python train.py --n_layer=14 --d_model=256 --n_experts=48 --experts_per_token=6 --d_expert=64 --d_shared_expert=0 --activation="reglu" --moe_layers=[1, 2, 3, 4, 5, 6, 7, 8, 9, 10, 11, 12, 13] --n_empty_slots=24 --router_score="softmax" --normalize_top_k=true --routed_scale=1.0 --balance_loss=0.00278 --balance_bias=false --router_noise=0.1 --router_logit_norm=1.0 --init_std_router=0.0258 --lr_router=0.000424 --vocab_size=3634 --norm="rmsnorm" --norm_eps=1e-05 --tie_embeddings="early" --optimizer="soap_variant" --lr=0.00557 --beta1=0.95 --beta2=0.95 --batch_tokens=[32768, 65536, 98304] --seq_len=512 --train_tokens=380500000 --steps=6264 --dataset="wikipedia_en"
Below are experts of layer 3 (counted from 0) of a mixture-of-experts language model. Rows are named router (the router's row for the expert), gate (a neuron's input weights, with its number), up (a neuron's input weights, with its number) and show model dimensions 192-255. Each number is 128 + 24 x the weight over its row's rms, rounded and kept within 0 to 255. Numbers have three digits each.
After each expert's rows: "comes after" lists some tokens at least twice as common just before its tokens as in all text. This comes from a sample of Wikipedia text that the model never trained on. Tokens count by the router's weight.

# expert 7
router:126137123135062134166098110155134083147134118130154170109138123117134084121164113129098150125098105133106153139137126150166091127164113122118111141090164117094160124106129100107124117148158126
gate0:101184155117103107127096142095104129118094130146103136138119161077155129175098112157158116136095117147098114180147123148099143111101117132120136132081152150079136084134164097144114097140171098
up0:151073086137154132124151119153138138139157121127166109119148104177118115085163123086107128102151126087155129080110127111141103148171146125129122127168104099175132166129083158127119142131093146
gate1:130108072142123127115165160169163112155083103138133134138071116136121177093122177098122169140120088105122099123158150107149122164089145127179092134141101154106146109139191127148145115151154161
up1:132113065137124122129149144187161143169101095149143139146087109121114166091153187116131164144130091101119070120149136110148100171118123118167107135128089172128120113145183092121126118145155145
gate2:123100119136125124123134123132166103137134145125075142123131181089133114119164147120145114111136169112165144132117108133134151148140125161174117153154127073143141118159141125103120116113154175
up2:136113133111120121116164119137177110072137124118116128119155138087145163116132115123163124126159163110145131099128144108135165152106131119126107119173120114082166121106115115097103135122129147
gate3:150126146104106116101116107104126118141121133126152088143107125179165135142185177127160123112145134122108142126102166162152097135149095135122137104125152121135115170128111128123137156133137149
up3:139115154109116139111092141097140087141112135126149106134112134168145136148187152123153109103157126097130137123114123138139119143138112151123126104108170103145121152133098101139133163143154135
comes after: "\n", " ", ".", "0", "1", "2"

# expert 6
router:089109155124138133085131158190083110119134150134094105114127097165142076141138114139154139112117128133140085109117117104134146152157089118096144136105142149085098100096156114114186149128144116
gate0:151135098127134126172151105110118104097108098108126102100146128106116142115169102133163093127133084120124144100121110133075184110128150100089104122109089128112132118097093141123134140128094129
up0:153126107129142151178178117108130120126117090141135143101156119129128134117163122149148087149133068126122148122136083139095156137120173120094118136102091151142122135105102122133116143123090140
gate1:123120154135163166136127106119121106121159142152107104130135146161106085139140120128146154141080115113114081109131137108126157109166209131078128175139109141148106153146136137165161120130122099
up1:111121171124135167113115092117123096101160141135124102134151152131102112114141130114149168141114115126133080109117123111127172095164188130085114174134112157135092138153119140163142145124106091
gate2:124158099112149141133159156119120147156131106092117139149114095146140172174148136114146163110117117149147147201115116150110123128173116151114159116106100138150103126115138100148116133124106135
up2:161112113125127115104092126155094094091102148169126073122148150115071125118136133142087130142159126070141104079132131122108116139134103148099089171188120121142143131112095133102133127118122118
gate3:147138157145122158127108135155107134151111128167094129157131170182171099138110160133147097109165127156145146081161125152158120162110163144155157159083159122127133096161094131145219122128130142
up3:111138166159117165117115138130113165135088164145113133131123133147166124116124160173166144113116113148137131079120078118129117139154151123130142093113158086127114115169105128147138112122160124
comes after: ",", " of", " and", "0", " with", " for"

# expert 41
router:132113118140113119138137110124088128177187142131145140113102147160118153132108127136150162122112132144157114145150136154145142161126105118117133120116149135162134106124156094122132147131140113
gate0:124132111117115152153165140160090079141125108133152158104129119105149102118087100112148145064085129147131131163125123119132137121079097123165142149111119130132137098137136149152109104114155122
up0:119151104118125143112142130172097096141124105139150152089112133101150120128095121135146144102087095140092134141126114125151117126089103141139163128132118125123135098140155143151128090096164146
gate1:115131141121162140129140099126089167129136093118148104144114162141124139140133147118167126096157131082140117144113094110159136099163172119129144120101174092136124150127120068083119128149078156
up1:148100103094135129129162140105119206161124141115155136109158150167142120064131169125134140118137104120115125133112116112132154143160130143086158119113147109162201121134119137130135118134086094
gate2:081112118113126163151124127156101127112157162110098133119090090123155119110131091153130164124101121109145131139057099095080154095126150127120099130135147133134118159157120130118152184153091183
up2:155128151164137089133147124112178139162112116123184125158137151136105115115099157110133092129144126163125131096177127144157105133159106137137154131109132138115150118107119123138102072106142078
gate3:165139135128113125137110126168138086158163113129121129102166128139118134117142112120168118120152121140139132068151198117145126162133100108128138160114129128131102138108105162148141162101144109
up3:125115144138128172130131123104084128115119127122137165150136172107182073127081127134107163116079126138112126190135104150088136159145139155121104103092101149168112122067091129103111118149170121
comes after: "\n", "-", "6", "3", "4", ")\n"

# expert 43
router:100098125118138126154126126138114095103157126129159141148127108143122136100158141167153120132145142105144149156109138153062132112150141082122144144134081148171128150143106160154104117135126169
gate0:117142097124128101133152145209141116103130143101128118127105128116117125141103161113132059095171134121134143141165131124116150150093114117117137144122144095140126144133138093140133072130121106
up0:118127160135120141127112110040122138131117120161126162142140141134142116086130108145122182157087128149114129109095118151139114103162136135142118111116120168117133103120106161086111185131127148
gate1:108175138114117167153096138112109117077118107169120094085114098113117127122154117148130118110159150139141143125120160100139135162099131167126143094166104097118131105139108122133159122166125153
up1:138132162174109098128129118112104135098119139103118113107126102157158159133162118117101091101122205145160122069144174104118115145126115163101141132160150124110145084116134102172154139116154120
gate2:129127129089121112130156135130140114139143134160138118156110149066136145113131140105103116116146168141123127148123120130084113110167149111123081110110130169111145128160102117094123156144126130
up2:138142145157136150110099118111122150109108134100118112105141112178094097139111127147142149135112076122147122110135140129152143144082104159133159151130139101138118128113142152172135134108125114
gate3:110138149118114121118087181151106130102176116130110109121089141153139117116164135152097150143143124111122122140164108133120091162110110158130142104152128140089156124144163163125117119139140154
up3:113150157141132118113109190144113131103152109142109121155061134180133126122134120143088160164135116123126095140164107136104097131125119146137124104151116125123150149142156164134112124134170185
comes after: " ", " |", "%", " |\n", "″W", " %"

# expert 11
router:105097130183127126126113132115187118135177118144130077116151116136152108137124122114137143117134139168103172120177142157153127176115149126143139151163122085166156114137135152132119113139111113
gate0:112092098095133128162142130148184136141070111126130128115125175120103130186137144101135084091051094113096105124116130131112116143128144120138143122110125091106104107120165098154121089119129102
up0:141165132142120134117154150114085187107126159152118142136141095117156111106093116138115165156182167147185139128138159148150140093129174106094126112152115159147149133138124153154118134124131119
gate1:136122118097118103112150101141116170078172132104106094123152103114142133124080137131097157155125161105099166084127115122132163119105114130148174106115130156105147158116121139150153121128159099
up1:128126112109106090095171087135135141079169141138103081120168144128123133151081168144138147133143149107070176097123142154164158123119111133138168133140131120125153129124132134155113124139162127
gate2:134133135119140124114124120154139160077113141117119119093152140121159129102145153166152176168106131133119131127103142142101138133104124168185122107124133146123126110108160174161126097099098130
up2:170121120134151175142131127087142174114122224136143120127104112148129138138119158130123151140121122158161143107098137139113137129111113123164124149174119161101135136135089151130122102090136118
gate3:130084134124112137143147129123123125093171121119139158102126157172114112096158124132112154138116117131165111142119134104136172117128196105145146103132145084122098116089131113129115083100106164
up3:141122123127120174153126128176122125086136142166176113141109120140103155136178136124109155102183092126096117141109129159084157132120188104156172132120144113144151094114169111151107178094084129
comes after: " |", " vi", "ch", ";", "h", "oh"

# expert 42
router:102130119111114109110180139149132115148123106150140152117164131141128168100133119132152119152111187091136117162154108154124161133109183146130093125113122117119119127128161084138139128143084118
gate0:123141121116192145140131156156131130115147149114103136167129149128143137095155091120151171150125130145102131160119158102125096110152145119121142106087102177095143149136139168124096155083168130
up0:144104136133067118106138094107141119124152127137139119122123108128104134186115146135131080091132129124152123096139111155133163124107122149128119149152144093154105111111103101123131099162083160
gate1:084146100170086113158143143098118152126155154128168160093127170163126151108148116155107150146140164149117129122141087130156131167156104066136114115159121135116165149181142139169139101108104113
up1:139148121120143089185111114176143097125071105132097109083127127072148144142110150134130157073109117141166121135113113100125121086129121184139133106129151115114092115092126102110096132127155138
gate2:161124176110135114135132159139143152092119151126091111121088096131123103093151110118102165136114144143135133134095156128149141122087166057132111103129120101117168148116136149123122127141105099
up2:160135144123136110126129169157111134096105160127101128106114097130113119100113116110101169139143116133145168137097130138151150121105172103130128097108123124124160154127147146145119136125072122
gate3:135174132133135113102104140118122089129109128100100110146095104146098098092126156136131126103113110116172141077112122109127068148098083122153115080102113120210122089186133132153148122126142121
up3:114078108108140173146133118121091142124122115117150126137168148134140144188139141120133125133164120127086088165119095122140169115153146140102159178131090138071104169113126120117124137113084120
comes after: " the", ",", " a", " The", "The", "'s"

# expert 14
router:114113126135128083118127096103125159137128181105125084155130108139161130170144095149130114149097171148129113144112144076113115109099111131122129131140119131113127150143126154132124120150105154
gate0:084122127115127094141137125134142150136104110086161110145150174076116096090106156134150152102130153128108126157131156102071153126109121146140066136099120139132119152104085111122080103108114147
up0:140143140149140130118097107115121109109125142169108161100095084170140133134148119125101097151129086118159139131134110152170110135143132093123192134148131108139134083164159149154178146150146120
gate1:121124120124097163099144097114157134141125190155163143172130125147122101120152141126164080147086121127150118100141112124122180119155145074112144121090085089099153156149154114137157120172114121
up1:138141141143155109153109168130101129111143068081094125101140124114121147148101113128085171104158133151119139159133143130148072126107121174142120134162164156161101100116106119116099148089146144
gate2:101116142138142145146134120099128137115124114099154126092153139174165115157131108106095102111104119148127126122121138083152144139093129165109149136136139167110121092156123104143128117130134084
up2:107108120132134141149117128099139132108130107088132123113140138159164095146134111124069116116104126135125120118132157078153136131072138159108165146148136178114137086159136094145122127153122076
gate3:100109160101135110101144132110152144168121118107126164112148111127100099132091145129098154104137149103116115179106101134094142127150104141104123153131117136145101135109097128139156111130118124
up3:107117152106127123118139116118160129154130112112112181113163120120121097146089155123096158099129163106121096169098126131108159146119108130100111146120125136126122136091114126126154120130118114
comes after: " and", " to", " \"", " a", " (", ".\n\n"

# expert 1
router:147084131155087155110125154134149137103125155150080089142126133137114136133135153110130147150118111073121148095098133152108121151089130124143136110160134100147159125145137140127100079115097127
gate0:152174105122115151142122089145106128117133130105136110132164137153168156152138130132159115135128149166134121117091141085119135143068137094158098160096152147113162151158182175120112158103116129
up0:105085143127146118105144159091132140138157132147115145122102136107085105116111118124120119127110098097140124133159105183144113139186114179105130108162115093128114103097056091127156098155130122
gate1:150180146153117113106129097125090106159118121104115132161086136079099139152153148174101073146109152144110111137156132140096142159128130118116182118136123178102099116115102097109154131129151144
up1:133086105106150139102100146129107118117108140139130092126136129166115104136106129113154119121138097101084147159175137129115091121124128092116131153161107104140143151145166142136096118136139146
gate2:069127147172195131073093155110138103151119134187132095179101147144154125091113182131076139114092101113146136135116142102121104128091171144101128128116127104108120116058129136138170143141146150
up2:118181154169193126101073138119115129164129165146163117140110163146128114103134147101075145129095092103155123093110138119123112173095143116118093154113116100110097104077130115145145131139137155
gate3:161133136127116149093123185108152152109134143152128165178123148087141123113153150129136116125113165118166098100126136125136119139160202132136157143147109123144155093115156101109162048141100144
up3:099143109162137136165138116146119145130105134110101121092099101163122146132094083121123134128176122142091172167113143112168128090127103147147096106113145125109121151144123133147097164078135115
comes after: " the", " a", " and", " of", "'s", "ing"

# expert 13
router:122132143150092099129128108124119146140130146106156127134099123150155166120128132120091104116160124173139055127085127145134111077115162155096122139137140127092073124113147129118122144116153103
gate0:141152170152144130106096116117117157136086111129102151090136127112148124145108130087105119132169155128128109149106115128119167129111130107099122141100128135146099132120144136112122131109149143
up0:115139141156142105097085109115072126158082104156108158111124124136134130142101115124107106102151167125104106130155103134111182129126109097129124131116104163131116152107121135144117137100156152
gate1:148118101098158119132109097118108152126122152103116053088121131171155122107150134099097105103136135125129153146134132131070184087149106164103144131149100108102122091126089163115161128140150098
up1:120133141133094135142142148144117103153128099154160178161112129129118151153141131155181155116114172138135130122133127077151081195127124118153135121084136122161147142136153115141087124128082156
gate2:113123106105155133121107087098143089156125111116096126129104112093104115118086132151129110170150140080070097115135117161132131086132146137085166132099126125127114109128146150149103095127139102
up2:121126150138151152116120137126122162111151164158133100082183131145120134148170099125161161125123162147123131128130135083143152158112107103147128138142174061138159119122165122127165100139089097
gate3:132141118150176085152108158125115162145119146088109126141099143175142134133134160132120148138085128144132108153179072115106108142104129156122100123129109102087099132120176137143080115128132100
up3:128134109156159098164101144113129161127156169085123128148103135166142143126128138131143146123093138136160116145173094129098102134115114143117094118111107113094112145117173141146069125140129103
comes after: " |\n", "|", "-", "\n", "\n\n", "===\n\n"

# expert 12
router:163148099149128164101113103124098170084133107122109156174088117126141117146156134123101126077100122111124119119114098146063109112109172097128135123157111144160145120126166107104107149140103152
gate0:148152087153159140154107098142186159117168164159138124164097103118136150088119196134131126158149165099132132137099101149143114131134126131152127131138175115116140131144084135144147106131148161
up0:135146090117132108142130106108153161150193148147092112163118120148128143120088141108159136124167114163139146079061123129127139140127105101123158110168165134121160092176115151106140087150124104
gate1:144146147096121133118061153140145130140102146133128152145113122114161166102117114172111150099105158139145157117151089119111132128101145115127112164157119163097170157123142138124127164090149128
up1:091128132135126141110124119144106173129148132171132165111116097137097114122151111122121150118130121082124092123144141157118135096175109160134155083116124132105104131121140153135141111107128117
gate2:134133113065117091098102140140088143062125146100135126120158126135173103153177157087120099044165120147076157136159102073096134132136150130117124175129137129146139127100097138085125106138149123
up2:127121111177126173169145124107187105182136097150124122117105132132096160113077110175133164204106128125171112129103183176171127123111122123137141078123126132128105155145157123168137144148099120
gate3:154153100115119181158144139128156103113142144136136159182119139094170130122121176127126110150148112136086142125084112146133133159157147141129118106151085116142143156167130153103102123141132091
up3:119097127157127096114149135094137144130105103127135062116155123141078101143096103108149126119142131147159168122186129104147096091095140091137132150148155153106145127125130087110124129133158141
comes after: " ", "–", " (", "/", " +", " −"

# expert 24
router:148130108143136120135104131095094158087145147108137112130154155128145115141091136085135127093115146128125128138110177090135145122099082128119141138115146145091075156126150144139163092120133105
gate0:109121085163059103110149118141112129126157175102150133146176165151169159143147134129157171110145107086125100090133141159121139141189161143122124156137109122070133127154129138125101123135114138
up0:155118146103163155135127141135173114121116058149099114110098088079096103144117132131100105138127129155137129151114128123120114113082107114133147071154134160157105155124152145142131120125122098
gate1:101144140110123081109125154131127129169122214105129095130097087138097100111118085116107119141114141111123156099103145127152138143143073131158139093113091131140151119157108111147112153137131134
up1:140102094129129169127122109105134134109144069166116158115152162122158146150131169132122135114154112122123116147147124120100137123095170089094103164157176120128117154110156135117138087093129120
gate2:097137128099095173111130132154108141144145165116099183126117122151133143146126125155103120150124166067077143109097133116119127116109100160074143127172115135150151110136137130155123153156150112
up2:098127125098114180104129139158112140117168159129093183132127146155132142154111105146105123130116174065073140091109141118121126101119096157091143144157125137148137104122144149159112161153128117
gate3:100133126113142092120163122111169141117141134147169142135136120116126114148100112121050113126143132123104145095133113142157096150134130113154116150084136117136108096127145102133103133129136108
up3:143105079107107079139096181112128155139147138106127070171112087106110144107108108118137101136137133162134187119149118133163101133114119134141138129152104130101068103104116107130142150157119125
comes after: ".", ".\n\n", "s", "4", ".\n", "ers"

# expert 39
router:127149135153123123155150145149154142129101161123115132118130140142111127145126133130170162110119116120142135159130145114132160098160096119157136124130149144149107158134177163083096151140158131
gate0:107143116129137164095168119139116128123093127072117168090101177129092116141135120116099137147081131111155143061124099172120135132104148121102120157116144093108141138139130131146107144123116159
up0:133118115105114086129096123128161137143137100158119076163197117110143160123112099161173119094175122121113124162130141111146130116164128129141149124127109099164172142131149136110169115123128113
gate1:088108114119119118141076167143077127133110130129105156140131129166113129112118082105097117122110137125146128106147130089093127139116144119138111109144133103157117094125100160105140140130154164
up1:100146122131164134153150109174171142155146108166136144158126130112132104130125139152116154132142136122117084110112085125159159126112077129163132150110116141141144117113167147139138101140139078
gate2:109155114134121134104170143185082160104137129103136109124112108089100137099131137139146155123137154097128098145144115154148103135109098152134147122131117140122148085090195143166098106091133119
up2:153111135116130120148090114072170085147125133155121138123151148172160114155132112100124104120129098160115155120114147105116150122139143111123115132135134107131117157164063118080161131156127143
gate3:147140115135122082126129143097151086087141090118126123104157098104100096118121104128131134142157107088092101135142119084139131093122122155137121179122102137122104105126126159142124137122151115
up3:169148122137139072137126142085137098111118104109121111116165105104105104123121097118132135137152125088103123124146113086147112107143118154151120189110108135122101110147133161164116128106161116
comes after: " |", ")", "4", "\"", "5", "3"

# expert 22
router:087176121123109142156097158080108130123150120138104146129098157142089071138111123161124118099090102118148134090136131164131104129129100118167142114134117136127134112108128124121144129091170182
gate0:118115140106139094149152112110152132113128076159103106135142089118134102122115110142124135150136130140122145125133092144182091111109095119140125146143139121173139111182161120136090095102084123
up0:104164152154109134102127144155104142135079192130159105120154111150101136117130137143082144076073117104125094130107137063146170123107127126138150141113123133137136145119170143135134109162179117
gate1:127109146120131137152160136135119120161160125159120128155139120148115099119127087115132114116117102149118114141130084105109153149119143164111153087107117157132128097127111155175118101167130135
up1:123125138145135112092090127106144145108096131116134175100117107118143176145127144153103136130136160103127134141108182121124125098165109093119112162120124089138130153100148104108150142088153116
gate2:160138073095109136119122111102127120168150104139134139147082145095147079110126111123125118107121118139112138155147137114114073136140171101121156134119115081131121171119160112156120080122120136
up2:090108151129137135112156145166121138089115131127097136132124158145098204134129159133131135178157108119127118108136161132151194104152087181168116118113135168143132128115132143105144135114152139
gate3:182114140138124132133117145141120066089180089129116118134151162157149095099171130153135149115136119133168120120155113134126165126137132155140153109134126117106132130107148127158156079114134191
up3:168125143128130123147129140144118084077182093122121140128154157140151105110159102140128161123107131133150105122156120144142164148140125143133147121139159130103133125088131139142155099112142161
comes after: "1", "0", "9", "2", "8", "7"

# expert 32
router:138119143116131096072139134140118135134111120163107147160092131100158152114123104158096152117152162127102151135097148133116132129129082171121160102114123141129123142101139078161138112158124098
gate0:105174150114100124118129119203127151124098096094122109133140122108140125151136137119114123122108135145146156113134165140148117126094142096125108100106121119133122111146124110121114115141166140
up0:087159156109091126118150106153107132128122090093103093125135111105129138132148114153135147148098146129166171079117140151145125116080152124156121090107099122120147121125128119108155115128165146
gate1:145102125131138110116148086105102109117144141148138163139112141116144123090134100137141128147103112084126082160143173125070161134103114101123098152117116131138113147096118141134146134175164115
up1:138154121147085150123101173137162135126110124108120086122141128154118139161102134103112139115162124175126187122137065121167077145139143121130173135118154151121136102160136121111092126102097136
gate2:111143163095143113124123148116124116104156120141137169142146108098114162136088120127159163113101179099148143144073138084110117165164137119173145119139133157092140123107142105133121135117112135
up2:094161130120143108129121133120117128118157128135126172145142106100116147145077109131164160119113164100143139136095127086107111143147135133192142133124145151098154122120143118108128108119120125
gate3:107124117109075109084136130138115122147144188084117125150139109122200116122135135132145150102081106114123150123170099132127167147145113142117127152110141131085107155115181095125097165176118149
up3:103131136094080108091122119138101130150162169101135131150130099104203119130142139131145159098094109119143161122145117124134162158139098124133130135108139157098111150106182095118100156169118159
comes after: " |", ",", "|", ":", " in", ";"

# expert 27
router:111113138107194121178149120157169103107121142143117146110132164135137148102124108142107141148161075151170181166152152146091144115120125114118114161149146117135152147098119143156147128112107151
gate0:114094183090130109131125146135162146131167130123131118144116125137156128135122121116147149108092093140132120143143148123148177160122163149108100102150138117155105121126124099153112117114088106
up0:119095201102131125142143137130157151122153117129149126135101130160140131147105110083129164092115098131108119141127159104134166161143147151127081111156153091142113129140092073136104117087089099
gate1:156135130105116130099119137138147095195110128154169136074117152148111123125090121134087126123127103123109175135110139161185141132123104108166112148095134142143163132077122131129109170145123114
up1:097115116151120132156137109108119164076133120100091121169107128119134150135176145104159117149125165117134091099120111122083091143123156146074143111132115112139077131179138129136154094109137133
gate2:139117115138151170136124095117139100100175171169104091144144145140138105152116194102118149094132116127127162119097171129146108136129157155126143176085152123156120131147144202148128148141121090
up2:153122163131133170160118082129148099092173128131114142157116094089153145118184211138114148116125137071103108119133121112157159142155141164113141183138115106142128107139139143143145142085139100
gate3:103123128177163154109106101113124097126107148120125158112180149115115127147129146104135135122125077137106126154136156164135116069135145116130124117089132143143122144128086092157061108124101134
up3:166115120162147099188109136120097134108114115110098137111102161144108119164104090132073100143175119109150147126087102172093126136107143165104069133115158126123149084079146126108165116183116103
comes after: "0", "3", "5", "6", " the", "4"

# expert 23
router:127114119138127121145070095124099118122088131083145122097116145116074107135128142134159124126104128181124106169156123113124097061142111140121147132128170131129145119182121112164142119114117123
gate0:125133151166115116106127127117139113106177109140110116107106137139126105117076156130129175143074130158088139113103130110135127112127081088124167181136154105124120142137174158140093102126099070
up0:102131136163112100099124156096133125123174089144123127113116122137129098132106160113171192117103144153081152128112125122118133096131108098170181166126168092145143125154162152138106084146109088
gate1:151117152153109110101135102110087191167126162138089096125120115087137106132074106153142182151181131116166141135123131145123135143103135144155132110160110157118148094140117136128102147134152177
up1:132156095099146137132117143140145076082134105131160136135117150151137134118189151133107078095062094140088107132163113092155127149165093092093144165108123077154127150094129136141144119133115093
gate2:134105115084189148146102160119135155122146140159143145133131168126125130127094108103153150124131123123111125171135145157132124088152151125141151141077155127169128150150110123142096111152099116
up2:127134117076173157156115161134122158108146124175129141143157157122129133149114111105117148130122095126093135177140131140130113105162154137119154131108167111186123161172109109158089097152083114
gate3:160121136156131076127133144137091202136139128145121192162121145108119141143112149114175112146121131102129139122131126105132172090147123159126132105133154183105126116104135158157118069116106145
up3:107119139105134177113127119134163072145119112098142074082139118146130137110152084132095161123120125159099123133123136164149097176127128099138115151117101078157132138154125087103126196117137132
comes after: "0", "3", "1", "2", "6", "4"

# expert 26
router:185128117102124130110129134120171117127102148119089088139180133151157126121141120107131117078186111129144145135123129145095119120139125138101145154118116145092119110110099121109154131149139089
gate0:090131121081177138159111141143186141142135087169113095176192147122117138150137089112124091138118100143146173110105161125170174134141182088112164144119122118089121146089144148122102129146132131
up0:145158177148163177153121151176102141148115102065163114101136089092152111142130118146119125125140123129156156139192144136118133111100167103166095069085152135163119116117150108107153115157086119
gate1:181097142079152148114150162120141053148113131148138122127137120149147124140137114103120180117107131175138134133169097120124121123132098098140105140148142101170108160164126116131128192120140113
up1:168110141100154151126130167123130054148104126135151128113116102153145133143129136106131193085108132175130144145163096119127103110127115091145106144158145098180113158173140122119132187120141099
gate2:127150092143132144124137124129116137167121137128161134170152113111121132129120125102118131098120164164113157128111111105116114122113161116106124149119130112092135147131166147145153128157105152
up2:142134158118116122151124164093135141059131143122085109119122149135162169153116140121137137117106123137121126086114143137160116112122104123130120114135126163148158129100118118120092158131161119
gate3:124145126100121143109126179117133154161128135101139149113142130126152123098148141143144117124127083140094122113123134121148129127096144127117129112111159108128087118139143153118145140138118111
up3:128159111118133180127123183127124104161127116122149128067164128136136089109115153161118092130142107129119099122145116096170134123065134121131159138147124108128141111165111124099137124155125115
comes after: " the", " |", ",", "-", " of", " ("

# expert 25
router:092114116136137183123104141159146139120139118141144124141144089134103104131116115092124124093156117130073132140112110172105142133145169160138111101140104100114087100133117117126098120167103098
gate0:099102103101179127115166163174136170175150123083124121126147159161106136110102135133157121137130131132111119122111132135141146125090134100121110094112083174124146127191154122131094105145141124
up0:125151085103147092132130127139151120109123162085122120167081092091098160131140146131116108128125117166132134144117109133106117110104093100120154098167139156101122131140151120123142129132104162
gate1:098105135119146115116124109138127159099091065104149142143107130139120131122156133146133147122157087075090087121142085129072123100154137127110121125107129095107130137103129092161114142151124121
up1:109102132115145088113115106150131152096113075117147157144111124115122139125159115141132135139143096091117108104147095150082115108166117139133129112105133090106117134113135089154108156154126108
gate2:138176111133164151157110112139100124114143141081141111148139096151148115135135165115151128105113093143125128129101164138117144125118155098134151129114144093138108104121156109115084156104204123
up2:116080144123092115119134145123167125139118115176114149113119149102090139123118107129108127151140156112126119125166091119144115129138112157119105127139116162120144153141086146141172091149058132
gate3:094156155163133121147107076089160145113134112093094141113111130158152141094092116159149129112123101127156193159129141080111110124172117122108107148150132142094162120116116148105151123147169134
up3:146139127135139132148118107134122144102128074096105175162126118118118148084145170125126126158146102165148117148102183104109106114111116093109123109112135106066108119145087120116138142119133117
comes after: " |", "-", ":", ",", " the", " of"

# expert 2
router:123111129128130103124152193091089122148121145098120132142135149142141096115110111109126095147114137060139131129161102134122112127099138131142102167125136144104136118123125133138148174120110148
gate0:161100098118124146123141096114144132148128095089072122120129103150093132127154168160155159132146141143105123115160142088140116117123146172133168153116114159095127125133178120137103141149168180
up0:135123102123141144094142089104140112122161105100120143137126109155117147105150134148149152151125151142119142094182171112129140071130138178130150130117107132130147113140136132139093162119154177
gate1:109091143128151113114124104142129173109103108132168078136096135138123131143072166107064081129138113118133119131082124118122105167131106110127113140138138091133136148125124136156132131099150117
up1:140138134118096145108152173122109108155137103132084173115149114149142130110184090156182174152114172143142153109179079142156157065129158147144140124137128170106117092120123142092123139147120152
gate2:121115126102141122126121096115091145143122103108145157154129154126150161153131170122098172128120124150133160104132054078152114125123126107149179138179139160149146103146112145109149129131117127
up2:135134138124140118118110096121105127138122098136134164154123166108155162166148166141088168150115127148128154121126079089138118102146136088144171125158123168147141118147100129103139145154073133
gate3:136104118140157113110094149129147170109108138101123149156154102079088121116110144148155162111129146070126079166190161131133137116134128143093142146171117156147134103131148113152154103163085131
up3:132160156127093172143162098142119081151137122143122104097083158146150135143176138132104099129118108152110167101092113136092133128104120126173105121083134101120150153125114136104129143096146148
comes after: " the", " a", " his", " to", "'s", " and"

# expert 9
router:127121077098124160128137117138124123092142120169145109141146124128141167146123119146149163145156137144118127161186140111089144149130139151138095157138110150098083152162137143065144096093089089
gate0:122150099188130104154108156141119164148139089129113139130088117145111104118153149176150119133133128156088134145162111135112179118112144132110137103126131083184139132128094159104097087147118123
up0:108121144118138196161135153110154126141115122105111140113136156134123112109151125124113107140121101158101128142174085160153083124166144107136144120142134147126150108148131110102121150144115153
gate1:128147120152120103123098136187128115130177109146151072126149128128089098116138139132113093119176132130123100133114123191092103120103151125116133105168119078135130094150101121117149106154055126
up1:185184175130149130127135149054110117128086097103110132134116109124153176121112110142124170147090110128128106115125154098149108131117102136113165155141132176170170142144096106131154140111127161
gate2:112074174151100130165132143130109121103115184122153170138134120122170121152130116182136124113086138103105125104134160087088095079113117087153127135169143066121163156138152105156158129122115120
up2:101121118137097148135138131116170161153119107106100150138125119122106114113137145145157123124144139144115193128151063124082181130122117153099120177106105122127119191145105152116127129106189107
gate3:128111120132133080209146182124165125169143113114115091138101086148155141085132104135125151154134125153109139129097112153089135143115112114126148129124108146172137137140117155142107102125126155
up3:090156102130132130090086147092139129107096147140120114141114137091122142119156127130125143122141086105143149186105133117144140154140170155138113137141105099097131112098114088103087111135108101
comes after: ")", "0", "3", "4", "5", "6"

# expert 36
router:168140150142157121080145176116111074097111137150163159134142159119143115119078115111126111150132125159100121097110129145118165140104146136111121123155151162138114105085119111096070186103120127
gate0:140142153146104141149091175127142165130131050108125147145148108100189137134127141135156145122121106132172157124111137076106157166110112132114093115165129123139103081129103127136147082126148177
up0:111118117139112131130149122133103087143139168107123123101145117158117130146144147141128118122118149116098098117103140197146127119152151104111142134100133137139112162157172167127143117138129091
gate1:157171131140113139119149133129138143149108141097105129118191121093135105138119132090105136123142117111083143149077096104108119128125138113066129128148132111126123145158136101123150094123133143
up1:121072128098112129131130107104105123119171098130125122147053151166123160117146126152169137107099141131155118100167151154128127133130119147178128111121118135106148115125125145122095147148121098
gate2:133145139113125145145104117169137122107141125168126114118149162126101112101124108135114134173124111110160119124143112182126181124151126173128130144111136145120150168094144094119126132112115146
up2:128099144149164078121144163103138149091114131102200095126087137089075145143098114118114117132119094126139167140144083118139144132151128134154089101124147133107133126134140132133117148108123126
gate3:103180156114105163112095133158132148111142072141077149144131140159150173139136154123136113147158130165116109114053170147110087169161122101101131124184158154163104101144104133139107099110170120
up3:122157156134131148085110112152133145101145125110091164130084145182096142127147140160100118112122099139080134128075164134130128119119164106141115090128118138120118118116152136138123075127173086
comes after: " to", " in", " of", " for", "ed", " was"